Experts of a small language model.
Experts: 256 experts in each of 10 layers, 6 picks a token.
Training: a variant of SOAP for the experts, 621M tokens.
Below are experts of layer 6 (counted from 0) of a mixture-of-experts language model. Rows are named router (the router's row for the expert) and show model dimensions 0-127. Each number is 128 + 24 x the weight over its row's rms, rounded and kept within 0 to 255. Numbers have three digits each.
After each expert's rows: a language model's description of what the expert responds to. This comes from a sample of Wikipedia text that the model never trained on.

# expert 48
router:143164129104125104148107142113139147104139131140157127140113073123129108112117128115114173127164109124146095125150075154133122156123144101106123109129122112141175150092147160100122134139147148155141107122098131099134061122104154120109096122100143133174121140172175149120150158103076116118124143119076168131113125097122096144077111116116137138160090141139147115154163077119103131115161
Description: Plural noun endings. Plural nouns and plural suffixes: s, ers, ions, ies, as in models, figures, doctors, people, members.

# expert 57
router:105171132104066124130083107132143121094151133105109106136142096101152123150142127132112105183175099136121100115148128145134104108139113142084179155126117134082140153078098127095118129125159086149143115170088119148162135097130131139124102135113138126142156124114149179148122140148134138137086141110106176124136087117143128136105129134122162102101141162113109119112192099141138113107137
Description: Sports and election tables. Pipe separators in sports statistics and election result tables, such as coaching records and vote swings, plus semicolons.

# expert 26
router:092144163088089087128102133132119129111149095127125123161131104097122081132161115146117123154130118120153106148128102172119155097129148132152173164166153130107163147120125170098092106132157108138101117145100146143116083124108118139095117140106090112118169131115139157103154127077111139146089122098133165151120125086164117161100157108122157087120101161125147116133150131164137107107151
Description: Name-ending syllables. Short syllable pieces ending foreign, often South Asian or Middle Eastern, names and words, such as -ar, -aran, -yan, Shar-if, Khan.

# expert 51
router:110117150105075108154122084114117148092121129161137082176118122140116132107132135109112142150183107131139132146109113118139125128129156124127129145149100105122154116111189148127113154127126149124063142135086112124159116106097129115116132167103114111167145152133112159127172153128069140124095160113070152156118147119117110180093122112140155142157163137118110096122139091129138104097140
Description: Action verbs. Verbs and verb endings describing actions by people, often after to, he or who, such as kill, serve, create, worked.

# expert 61
router:097158113057090088125088128124105084104146108124096131160134116107138096110125120125075122145182126136149133152139129174110118129097134135140141129147164149131139126093117159116144105138145122163126124137121104103150095158087104150086135132139118071150160159170125157152152136118141178131131128101077131115147095114120124164111158131116145094130123151137123102134123089141160128109160
Description: Numbers in tables. Digit tokens in numeric table cells and lists, such as vote counts, percentages, goals and appearances, or chemical position numbers.

# expert 54
router:105143177105107071128113115135112138083148112144131123139085102091151100111148161144100141129143075112153130161147128115097119123118112136081164126150156134102173148109149129126118107136141127128095110116125114101159142144118141119142139115095112111137128133173112141149151128081100116161119147098107120182131116100165087139089136112144139154161149137111147102097145110116125120102208
Description: Separators before names. Table pipes, dashes, colons and country codes preceding person names in sports tables and date lists: |, -, GBR, ESP.

# expert 32
router:101111137063062093159111104108132139102157097118105112125127134100152086134145096145090137173151111124174096156149131129117118149105162137111162127150161116133112136114151166107119128169153107102099118150103117125157087108129106141106114127114111111190147154131119152144122139133103134126142121123091108122162113118118121150138176108104165101155112143093117140115100084144161104115140
Description: Digits in numbers. Digit tokens inside numbers in tables, years, scores and serial codes, such as 500, 000, 35.80, B1074.

# expert 31
router:084126157117103115118113132137106108108155132116122102130114094118143093126123161134098145144160081145160092096182122153113108109104124154096164148128167129118159161109114157082109128132170116108134163132088119129155114094115117121108123167077116126139180139147104163151163137125132136153142125116118145146155105100137135137119134135122169095122161151091098078128180119115124134089155
Description: List and table separators. Semicolons, pipes and commas separating entries in dense lists and tables, especially NASCAR race-result rows like TEX; WIN; and platform lists.

# expert 21
router:095184135116078119150077104146135123081163138117096103137143110122136125159150156131122120146174100122131092118149117147126122088137116148108174138126116135086136157090100123101113136129155103135125121124049127158169130085136122134143114158104135127134149128146145166129123152144141118144102158111135170128151107114142120129116145134109187096124153163097117110130166100145138102102167
Description: Table cell separators. Pipe separators between cells in the middle of data tables, such as results, votes and climate, plus semicolons and dash-semicolons.

# expert 38
router:135125150086101133157087121102121152099135115136082125148141073136110140111146125104095107136161092154130122144143137118138098134111134142119174101141109106110128141090162164137143118131155078126094136123072131131150123154124115120130128145086086086166178128140118163146173125093109112126163152087129100176130128119129134146106141097108164126174108152127145084135127152148116146124163
Description: English personal names. Common English first names and surnames or surname endings, such as James, Smith, Robinson, Johnson, -ton, -ley.

# expert 16
router:078141161135120106153106109120106139127146122140105113148116103111121084144150132152155138132130113142158129157155099157099114131115144131154141137166154118115124136090145141113093131119108132152117120143074131147161116090063122179086129096128078127145138151161097144104181120088136134120135139131112153140129066084154129142126104114125134156152148189133111117122152150124137159077124
Description: Odd letter fragments. Single-letter pieces like l, r, t inside foreign or unusual words, table pipes, and adverbs such as such, also, Additionally, later.

# expert 36
router:057140163122102125159083147132131113140149149164095092150094094133151132155119111106128128128185133167137112127141126119082119094126171159120122130143123081108117140106123128105095145132162115128102092139107145113175101112113091138116120162107127123127143138121116143116159129096071154155129114067102131139114119108111114144093169118135160125160122156151109126143157123137145091120168
Description: Possessives after prepositions. Determiners and possessives after prepositions in narrative text: his, her, their, its, the, a, 's.

# expert 10
router:120153166146084108110095124144116155166141127132166111145126088098147095120126173132120110097150123138132130111124132161120142103112137113132163140131137143123154159066155186122138111119093097150113122156081116145134122096077154154112113126115135072140112126114112188108112156115156132129126134089115123135122122145157125133121167084152161117149094159116085112126155122162116093104156
Description: B and F word pieces. Word pieces beginning with b, f or m, often mid-word in names or after hyphens, such as Kael-b-ling, ab-breviations, anti-fog.

# expert 39
router:081121146112124081128123104110076159144162101149123118133112135112103081151137085120087114140139092145161100140152097124105129112117133143105165144183156114078167110092123160149123126157161115147103145132129114095144121098130117118126150162126135117102173148126164144075136180106115145138118109133122120146113161119128128166120110084109164114139130178145090139144112136129139105136153
Description: Al and Arabic syllables. The Arabic article Al/al and similar short syllables in Arabic and foreign names, like Al Ain, El, Sal, Los.

# expert 30
router:118113162120103107140122106116127125142119153157150108178106096096122110128106159105077124146177107117130129136138123144153139148116133170122140117130124099131141139094183120132100154147112154153062119136086112150166100127094105127096129167082109115147126145129123154130178135118053152124085150129089131128102129141121123165108146120119155112148090157124121115117125125144149092086147
Description: Infinitive and modal verbs. The infinitive "to", modals and verbs that follow them: would, could, may, to, provide, create, refer.

# expert 23
router:109188148129130108112136135133132093085159107114103104134101116110128113126106147104119129151166101161102160142129113178080105113087171151105135136151131140137132146116154112100086102166131134176103125165112147103158127070129125154093098153139123124129131153133149152128138166109106115140135098104112127120139151087131128148100136119139158086120099134146122089138128079157135078103165
Description: Determiners and first word pieces. The word no or a after of, with or harboring, plus first one- or two-letter pieces of words, such as t, gu, ph.

# expert 5
router:119159178093120126126133120144148126146187131146148113137076095112136108157123132159113129144148067152141095133141113146107146128108101112135147145157097130130114157094128123120106132137160108111079150143112151134167098112121101149130099169113093136165147138116111174133128138093059143168123098084138107158111129133158116129127128082114131099114124167122143120117109100175159112099127
Description: Location and relation prepositions. Prepositions after place, title or event words, such as in Washington, at the University, near, of Marlborough, born in.

# expert 37
router:099169139084108092154112141113113103098164128142134140163144105091166105133144131108113114147205127133173149122133093115143135121141156122114150138140137109092157140101119175073121110130151131175105141141125108134150087109082120134109085135105131105128143124149128145093120157094101130143116123101139153108149119119180080135130126122139151110142108170116099144146131077147102120106154
Description: Population and row ends. The word population in census sentences ("had a population of"), plus row-ending pipes and percent signs in statistics tables.

# expert 63
router:130115121123128103176088121158109120126139122148124126164139076128116121113166092121110129126166094146136102148155111112122118156126180143106162165157134130141154141107143166119128094107141126129111103154107158078153093083111123149086125161078128124170124170118138165148117131098069113162158124121111104110112125084138119128089140129118131132107121146119123093087128106136124113079160
Description: Activity and object nouns. Common nouns for services, vehicles, sports and business after a or new, like service, aircraft, construction, touchdown, race.

# expert 20
router:099150124095121141109109100194146092145129134139122129134133107115129068148109113109111110187146105149142140142160088173133099128130132117122157138158150148100151149098122135122134124107129139159090110145115098098205120113091110134092128163122124086139127149180146127107157171083113112147105147137126124140106109096119140126134163115110141088107132129140107086117151131151129096099138
Description: Mid-word fragments after initials. Word pieces following an initial letter piece, mostly after F or b, such as f-are-well, b-are-foot, f-ix-ture.

# expert 1
router:112148136116133125114135109119136103075182121134128147150111112108161124144125145151078120176118077150131146119123107132075099133125106162118149131134145108106160147091139134145100094145138074154124131141102099114136091140079130147109157194143086112157164121167108155124162123082109139134124131119103146161143161110142116112083130085152149143123137134108126101108117143127136148128170
Description: Ordinals and name openers. Ordinal words and suffixes (First, Second, 8th, -enth) and opening parts of proper names such as Saint, Mount, Moham, High.

# expert 7
router:093132154135083099147052138144126114147168146129102099130098100115119120166119120112097153125176117164139131112137075134093097105148136133119163127148129088102114145105136125124128151157149140150092101138116164140155088135119110129133090150118108130135144121106120151132185121108083145171136106084115140156123121105136119118096164128139156134147139164134131091107134093149126099114182
Description: Definite article "the". Nearly always "the" or "The" after a preposition or sentence start, plus possessives like its, his, their, band's.

# expert 15
router:127144113091144131168112158134100112092138110101111111172089113078135112126144129122121136113140129134156155138171130152122111154138148142120156173139121088101160157101112155113103102152124136126108146170112115098165107088089100138094085123132116129124127125147167188164155138129080127162164151096100116178124125113117119134131149116139142141108120140141145119125178069119122133093146
Description: Media and credits vocabulary. Nouns and participles about creative works and credits in infobox and table headers, like album, film, Preceded, vocals, published.

# expert 11
router:145164128115128119150068064168126178110174093156152109124133096119155100136158112123110135160161114126146141146107122129116107110107170127145142129117118119118133140095134118117131102140130126141097110139130141117140102121099100141101140123107117107156163132127160173114153118116113111167140135105046143104145130085104113132106170130114146130080073158102139087089147137134152126110126
Description: Descriptive adjectives, material nouns. Adjectives of colour, size and material, and word endings of such words, such as black, white, wide, clay, lace, gray.

# expert 44
router:093112146094116126142112111125113132159178125116084110156108106101150133197112129111107111133151104117161128140120121162124110145122117108114172146146139134104125137095129152104116100128145102151122137137062129144146106137081080129152090163108113090128136180158168118131136138084114129169100121119081134145089147084142129108078137111117169108150117139144120112108154105156129126116130
Description: Space before numbers. Standalone space tokens before numbers, mostly in table cells or after in, plus dashes, degree signs, £ and #.

# expert 12
router:129137151115095103118068100111108134134181132137152086126091103108109116162100107123130164147175098125159138124144103177115117104111130151120177114131131140126125147117111121126125067148144142131096115119106176133169126128108124109147113134118104128134127113105136129125190131081074138162161127082088162134135120106123123120088173128152173145139128161129144110114128122134152107105157
Description: Articles opening phrases. Articles and determiners, mostly "the", "The", "an", often starting a sentence or infobox/list item after headings, dashes, pipes.

# expert 60
router:139105166107088150144093080098127163125129089134101119170126110138122129112133081119113114167158103129154096138158101158122119127120137115161171135116126090117130135093146153147107102168123097132106090143098164113148108126116121153156131163085060076164174118129127159143128126098114115142134138112127150143106120135116126122135164064131162140123112155088136108136145139141129131101137
Description: English place name endings. Pieces and names of English-style places and streets: ford, shire, ham, ton, bury, Manchester, Oxford, Street, River.

# expert 52
router:129096124119125130135083127095104129139189112116126130155121104116127111118131115105109148191111111126118089133126096156147133133111138126138193137130155106104182130092160139125124113132169134118127092114137127092174132139128141138131100109128073134129110118135112142098134148161110132153132116109094166135113158076128116114072151084157151096123127138128160085133107127173132139075165
Description: Academic word stems. Middle pieces of science and philosophy words, such as Metaph-ys-ics, bio-eth-ics, philos-oph-ies, mathemat, plus words like what and if.

# expert 13
router:112123125114119081118120133133102096106148072164092092171107097124141101103114121125119117145136099115135134137152117142126140139148101135115144141167134150093184107083136155145113102134152124141101131095085138112162094126086119133124154165126140125108121167113156163061111135130134087123117156139134166125119115111126099115109157075135161172132165165148144120107149108152127089131146
Description: Latinate word stems. Opening stem pieces of longer Latinate words that a suffix like -ation or -ated will finish, such as collabor, def, rel, exp.

# expert 24
router:105149137108088108118085112147139142145155148156112074123116096086137098150123138117130149119193108108156157110170120162120126118129159143153142103147132118114119147101150121130103085118151140157075126106124156139165097088102123126110104121127128104128168139107172176121139115122079142160094135111097114106140109104138138150101185140163157149162113124104117111139175114140140116120136
Description: Species description function words. Function words in species and plant descriptions: its, their, a, is, and, as, often, grow, slightly.

# expert 27
router:098135139104073084121084136107091127116136127104137087143096106088148110124103098130123157137141129146129146130136101161108135098139151183106174149127159085087121181106143125131148118150117137137125123135106163103187124151098119146119094151142114105106127128125116123109142151111073148155161108089100115159148132139112129158108187096121141148147156150126144094129131103147102117119150
Description: Row and section starts. Tokens opening a table row, list item or heading, like the pipe after a year, opening quotes, ==, and The.

# expert 29
router:131145127097090078121121136109102097081113149122135122168134085092115105116118132126107115130179122122149117169156118155141142094115118136143122168146150147136151131078119161110154083144161117121131104144094113095159082120130108146081148154087116121149172122164116165146137114125107115161124156115113151137109112121121143143128145103148190108128151158126113089154150091141104130087143
Description: Numbers in stats tables. Digits, dashes, spaces and pipes inside sports and chart statistics tables, such as 0, 2, em dashes, and column headers like Goals, Pts.

# expert 25
router:131133153126132112164098125132123083143176092073113113141116139100136112167116113147091130156132095136140144133130090125080091144129133135084172125142143117121169154100156142143130135112173125141069115158131122122140103133121149162085146152145068124118140144129120153123145151108104140167127100100124160131158135116121065135083162111137158110104134115108108145129144091146111118085131
Description: Institutional adjectives. Adjective endings and civic words in names of organizations and fields, such as social, civil, Editorial, National, and "Ministry of".

# expert 19
router:077179123115082117129120098137156111147125139122132121170132123114116106120128148088130126164180075128120143115153104141126132128114156159084133160143148116127116131114150143096114110127145112155132131155127108092144098080110117110146136113141097141158122122160160140126166116087120113137118124112059112151146144130154132169086170107136143141140130163163139077144112121151149062110119
Description: Japanese and Asian names. Syllable pieces inside romanized Japanese and other East Asian names, kana bytes and ō, such as Kinugasa, Yukimura, Hiroyuki.

# expert 34
router:129173150070111125107096105133098131162143108118090098129086155141109105119153116126074122153163104141145104144118125146108127124125132131095130094122149112160162153092123137143168119124176132110093138142092147099149117140074105134111120150109138152138144158163123184105166124113129131157138133114099072130119119126160101138111145118159123087139142187156114126084126121131129119099151
Description: French words and names. French words, accented letters and French names, such as de, du, à, Jean-Paul, Clément, along with accented pieces in other foreign names.

# expert 3
router:121168196087118114142124133147159117115158147102137102143069110099135115144096142111091137130164113148142123116138079185124129126143100117122156106173128140093140162089098113088141152125131118149079136149100123118176066134119122126111113179132097121138149128118134175122130122117117133164118073092127163124122131109145121153122113110113140148143114158149094131138134138160139132102136
Description: Prepositions and quantifiers. Prepositions and quantity words linking to a following noun phrase, mostly of, in, for, plus during, among, many, some.

# expert 45
router:071142147114105100115114139160104139143131119158105111149121140083117081138137101143122151167146127132133122157115141141121165146129109156120158113132147139141162096108109130133095105118151092123128094178080102082143089138144129172122138109106133123158132167146121142139133094118058124125115116127103128129156106067125102135109158111130179109144123180124131095103141114164127086120148
Description: Number internal punctuation. Punctuation and digits inside numbers, times and coordinates, like the colon in 3:27, degree and minute marks, thousands commas.

# expert 6
router:134119123129132121143107105151145112116138086140106104141136103130151121111103099099080116125149094111147097176161132127127101103128133118092143129121140104123159136072134153151123154147110107135113131125107133108199119092131118105117130147135127134166135136132171152102142152140088104136146138132117104130091170070156115145100146095146184138119116147156139149109144066163090091091157
Description: Noun stems before suffixes. Word-initial stems of common nouns and verbs awaiting a suffix like -er, -ing, -s: employ, contain, cur, pit.

# expert 17
router:108110141101092100127084153121140152107169112146110107162136139111132090130111106154086145161133103102106123106137138165150124122154154130117142146126099115117131136088122172143110144158123140146096117098129125140146113116118145104116122184102135149130149153138109144101157127131111111134116158136090159147103102077164116124072112125077171126125168151160144077122164123174153106081127
Description: Mid-word Latinate stems. Middle pieces of long Latinate words, often after prefixes like re, un, con, such as explo-it-able, leg-it-imate, restrict, accept.

# expert 43
router:088118145103097082138114136132094148138139136127107100153140099104145130140121107138110112149155117126163127136158094162148157148129142168128160158182128116088106140085146169104137101179124126126120131166092111111163100146090100115157106137093100095122132127159177127124122117113128147186103136136117151139100110081134122138081119104108158088110135157105128099137107133149115093104129
Description: Blank table cells. Space tokens in wiki tables, whether empty cells between pipes or the space just before a number in a cell.

# expert 46
router:115114153082079116144099123175099116135131135155127084162091096088151121154114116125130179125164128158146103116143121123114137111131116138090166124157100114116135149091152105120158151172145128124058138156121121069140110129118106123122087155149090104134122119118128138126157162142083108152117108101118106180142125124158105160105126102121141143145152151129122088123146133155129091120137
Description: Prepositions after nouns, verbs. Prepositions right after a noun or verb, heading a complement, such as critic of, host for, body double for, regarding, during.

# expert 8
router:102111146123113081150109141136092103111137117111124119143091101115117127161128094098125118168157127108192139138136121154128137106082146126140167135133122141095183108097148142095150119130099144141113109143101124134163126133119106161114118154109113140156158177121136141088127159056096109134142125093079122127141127115155098161137159100121158101151141183134160127104148125138128145112171
Description: Table pipes, election rows. Pipe separators starting table rows, plus election-result table words such as Turnout, Majority, Swing, Total, Liberal Democrats.

# expert 9
router:136141151073095143160101110110152152110155100141098139164141091138129115112157107130082130133174123142155142087137091146119110133107123153126160127119149102102151128089152165143105084155105081120108119132129153126137122098070112137130129140087122117134147143118134172096167125099114139144081142099136133135124138113144125117112136068128205140123119145089164125124125103158118136140140
Description: Place and institution names. Place-name words and their endings that complete a name, like California, England, County, University, Street, often before a comma.

# expert 59
router:108134102102119125118093115109119116086137104115097109167118124084131122118142113136112106132157135157150131156140130163147129132125146155111147156103135097147139155080157111088111149135157097147107094104120179128147099118074122106131148133086150106147136139141131113108160161152074141175140084058105144116131165109135116124130172117117133102148152150115133127150154133159149134067144
Description: Section headings and breaks. Line breaks, == heading markers and section-title words in Wikipedia article structure, such as See also, Career, Personal.

# expert 56
router:099129141133095111153136146152086127101131098164108114167143134097099107140111122161107135135186107168149124117132139166121108130111155151118168180124170121103136179119118150108139103116174137136096121154113142142150081078074088171108142132134100135132140175136122134128125150127090112123130121073127102109136105134104110118114113120131151113119112145108144093098138136160153130118181
Description: Math notation and units. LaTeX math symbols, variables and commands, plus measurement units and amounts, such as km, mi, \frac, ^{, million.

# expert 28
router:102149128102107115130110144164122157128162096117096117162127142111161122127107164086118133181140120108140098142157079163145134103128142132130169140139168089123165190091145149106125115119112125131100113164096160117133079107080097118105120109091091133126144167131139134113109128121085136129154121133114120128102121120142126148127131123169184146157138179144126090110116106132142108128170
Description: Opening brackets and quotes. Opening parentheses, quotation marks and square brackets that begin an aside, quote or table note, such as (pen.), "wanted, (GUA).

# expert 35
router:139138117106125125143072131084099092139157146119146096124096117103116070121104114139111133126135093151152149109167124153125147150122116121119144133146119129131191170121138179094107075127166120176105093126117148145138082098094136102112098148101102104125143182165173149135153130109124149154127100108102133144133124083132133152118176106133161115098114151138122123129147134138140139126154
Description: Discourse and quantity words. Transitional and quantifying words, often sentence-initial or in infobox fields, such as Furthermore, further, other, various, respectively, every.

# expert 55
router:048143132097125125119109102134111102138146111136109122144115148112111117136119111093107133157151132166126128150171098154133137111140112150091135136117156117143118144096132148141135096114125186117080128171088150089133123134092122106102104169102140092183164145145146172125129115076126136198110151126132108155134108096131132151121146125129129106109122175117153110106117089143154144128147
Description: Foreign name fragments. Mid-word pieces and accented letters in European personal and club names, such as ou in Dlouhý, í, é, plus some lone digits.

# expert 42
router:098163138126140067120103150131114104109172112105099111140095129115106112128158123129107172115133121113136097150139069142094120133131131165149141151152148088097130148079138147093139119162148120160102129113098146114139120120098100158100095131135134095113137176163096124101151163125137077115122179076143155126142131123128142108113121098139155105141140151147129149138147090123159087098147
Description: V and consonant pieces. Word-initial v/V and consonant fragments, often after an opening parenthesis: v in vocals, video, avg, Vinland, Jr.

# expert 2
router:142151109099116115139075118146120114122155093153139121151092118132152113124119146127129106173120121158128147171153130138119135111146118124119141151165172095112163116096125128119128094129143099119078087121087110104156089129089061129101166137124126114158144107167147120160150111090068130165143167139109118130103111119121108180106132108141171135111119144108147130151110103140149107089145
Description: Role and action words. Words naming roles or actions in biographical and sports text, like head (coach), post, led, played, appointed, assistant, co-.

# expert 47
router:094133165118140142123117087159142112069170080129123143148130124090166130151146115157084118174118085149115112107125090155097087102121132148094184137140147106111141151113175130133147123158121108139091137137111126095137108104082131154090126151097104118156167136118140173128149110094118114107133105111133139134138136081117130138101163107158156136091136132093114107124146124139124129101153
Description: Proper-name pieces. Word pieces inside proper names of clubs, brands, wrestlers and places, plus colons in Position fields, such as Connah's Quay, Garden, Matt.

# expert 49
router:126124116085098103108067083135117105142141149141086113157142106119131120140163143143130135116175124163114107120160087144138139147145176115145153139147134092132166099097164138135119106126165088111092094160117139110128111120107099129121103115083132097165174110136138147085157153129094138145152143116130119140128120109125142169125136105191148111146093129093122119134146118131131071092134
Description: Sports biography subjects. Pronouns he, she and who, and sport names after "played", in athlete biographies, such as football, hockey, right-handed batsman.

# expert 0
router:133106151066083122107135155158102107149143141151127103136140105080124069132127139122122122139183088111185119132122130131131116134128159151148146149163184086130124150111126144096119134129172132135109121125113117106118089123094125110132141129122110097158114178133150140112175153156112119142115113114123156121139118142127132134108143097174149093117141154125111092089154106175122091083150
Description: Initial capital letters. Single capital letters opening a word or name after brackets, quotes, pipes or line breaks, as in O, M, C, U.

# expert 33
router:097149145122104117174134103125104133132188117141148141126088092127130094139133119154116152114141125126167142155115139113103094108105134131154119130174137110078130147100163135098113101151162100154112098116121135141151066144077151142129126157137084087142170141130115142114124159108125142121140114077080129118127134129140147176152145073149166153098132148137141111105114111134132122078136
Description: Compass and name prefixes. Direction and prefix words starting place names, like North, West, New, Central, plus non-Latin script pieces such as Thai, Hebrew, Chinese.

# expert 14
router:135126110098076101141132145095098113141131128165140082147095120098147104121107144115102134130155132118128152109136107139127150117136168136142173091128137088078144138103162131136136134132125102128078116108080104119137125142090128156107085127112084109137148147164145164130120123121106137126104167124106148141168136095132095156110158125094139137150134152125130073137187138165116130102190
Description: Verbs and adverbs after subject. Auxiliaries, adverbs and reporting verbs right after a subject, such as was, also, often, never, noted, said.

# expert 22
router:134155130065075065162091107121145123136143134160121149159129122110138094107156115102089105153168148136148140126112128106087121140101127158147141158171132104138167152116145123138096113144132114125130141112100124074169102121080115112087116130127083098128122163148135153147132136126129120126145133097090129161138112130122155157091155087109143122120121167111085098140121105157103120108128
Description: Digits in dates, scores. Final digits of years, dates and match scores, such as 1–0, 4–3, 2001–2018, 1980s, plus century and –present.

# expert 41
router:099127129086098095140101111131136124141169128131127086130098109123137111114132102139121175136168110126117130098149124130105155123150152178139144140134080093137140165121153111106116140127160147111112097147100141106153087156106077139087111188117130125164142153127130124113132147095088142150112112099084155149134109128126123127117179095146171125134126137087111142147123123150081111079172
Description: Sports competitions and awards. Words in sentences and tables about tournaments and medals, such as the before World Championships, in Incheon, Cup, Championship, won.

# expert 4
router:106143164117108121147087100127102140130156144115140085140068136119120097103100114103118147136150092141158122094165081159132128127117143110118158125147140161143150159100158130099149139119118131089064148145099126133145098145114107123122120114141098116172130134155126136127154108115082132189090123104091137151093104098087131125123153129141180157118110132145132109123142080152137114100156
Description: Clause-linking prepositions. Prepositions and linkers opening a phrase after a comma or clause end, such as along with, including, despite, under, among.

# expert 18
router:117126107123103104108074137130098140126159100136128097119126105112130077150146155104081134161160067114152134135141118125151131129093136115152158114141145160113157139104132158099120097112178163142098107095112163109141069121115144104109121134114112104150159113103162153135153151129128108137141122101091138119140157080158128173060143123132155095131124149108160145124111118146143143109157
Description: Biological and chemical word pieces. Latin-like endings and stems in species names, biology and chemistry text: -ium, -an, -ic, -olia, protein, cell.

# expert 40
router:099148125127102129131091110124163130138142131115111144156090132085157118123141117098118120173139105129157122133118094115137137096138165141120187173112130091145150162085110120136106145116155107116059105113103147086150096115081119145145146118095115071148131160152134139094143161101096115154156129110092147124123124128157123146131163117116144118155130208141135121145139108139121116120151
Description: Section and paragraph breaks. Sentence-ending periods with paragraph breaks, closing == of section headings, and opening quote marks before a direct quote.

# expert 58
router:084135117112127144129085111109133165154160126158112116125109122106124117080100083104105109147157138123161114159162126112130113119119110109120138136138149120112140145085171146121135117154172114161098101149102158094168138135131114150122149128087079096141187150163168187135136129080118118134145135090134146138083105124132118130138145092132161115127091160124121113137167094143135124130159
Description: Name first syllables. First pieces of English surnames and place names split into parts, such as Bur-ton, Key-nes, Oak-engates, Cal-throp, Per-th.

# expert 62
router:085140169125134136109093103144147128102167107119145125142112120082114075139092098122109119172138123141110128108126128164134104146121121139088154144158135122134158129105129161108093111118146126112111102147110171135119095127098144147122136154120108136154172136172121153090153143109113123119139143057113156156098137098134131146088147116157158104138118134154101124082167125194148108098151
Description: Foreign word fragments. Letter pieces inside foreign, often German or Turkic, names and words, such as -ur in Erfurt, Sher, Mur, Abdul.

# expert 50
router:138130133101128127112106103095135139134184122102117125138141079096132083144127090140079113128167127137125110150174080144087120105170119109111155147125147139132137154109139150125096103144170109152112102165102126112131117133112125148088117179116109123160178149136088147135172148066115176144126152103138133110091116088144104101114158100132158144128135160121137135134124129123133130122171
Description: Institution and military nouns. Capitalized nouns for institutions, armed forces and government, such as Army, Royal, Navy, University, government, plus the piece par.

# expert 53
router:149098154109092112151081112139139157099154118098129135142139060124118114137156121145089137133149111144135148126130090167096109133080156138155144154123137149102141114119138152143125120163134110141089098181128141113140078127125087126117113141085097136136161143137115142154152142092103117153112137101139144159122118063166145149138178067138138103103154146124136094140131116131092124118136
Description: US states and colleges. US state and city names and college team names in sports schedules and tables, such as California, Texas, Virginia Tech, Swansea City.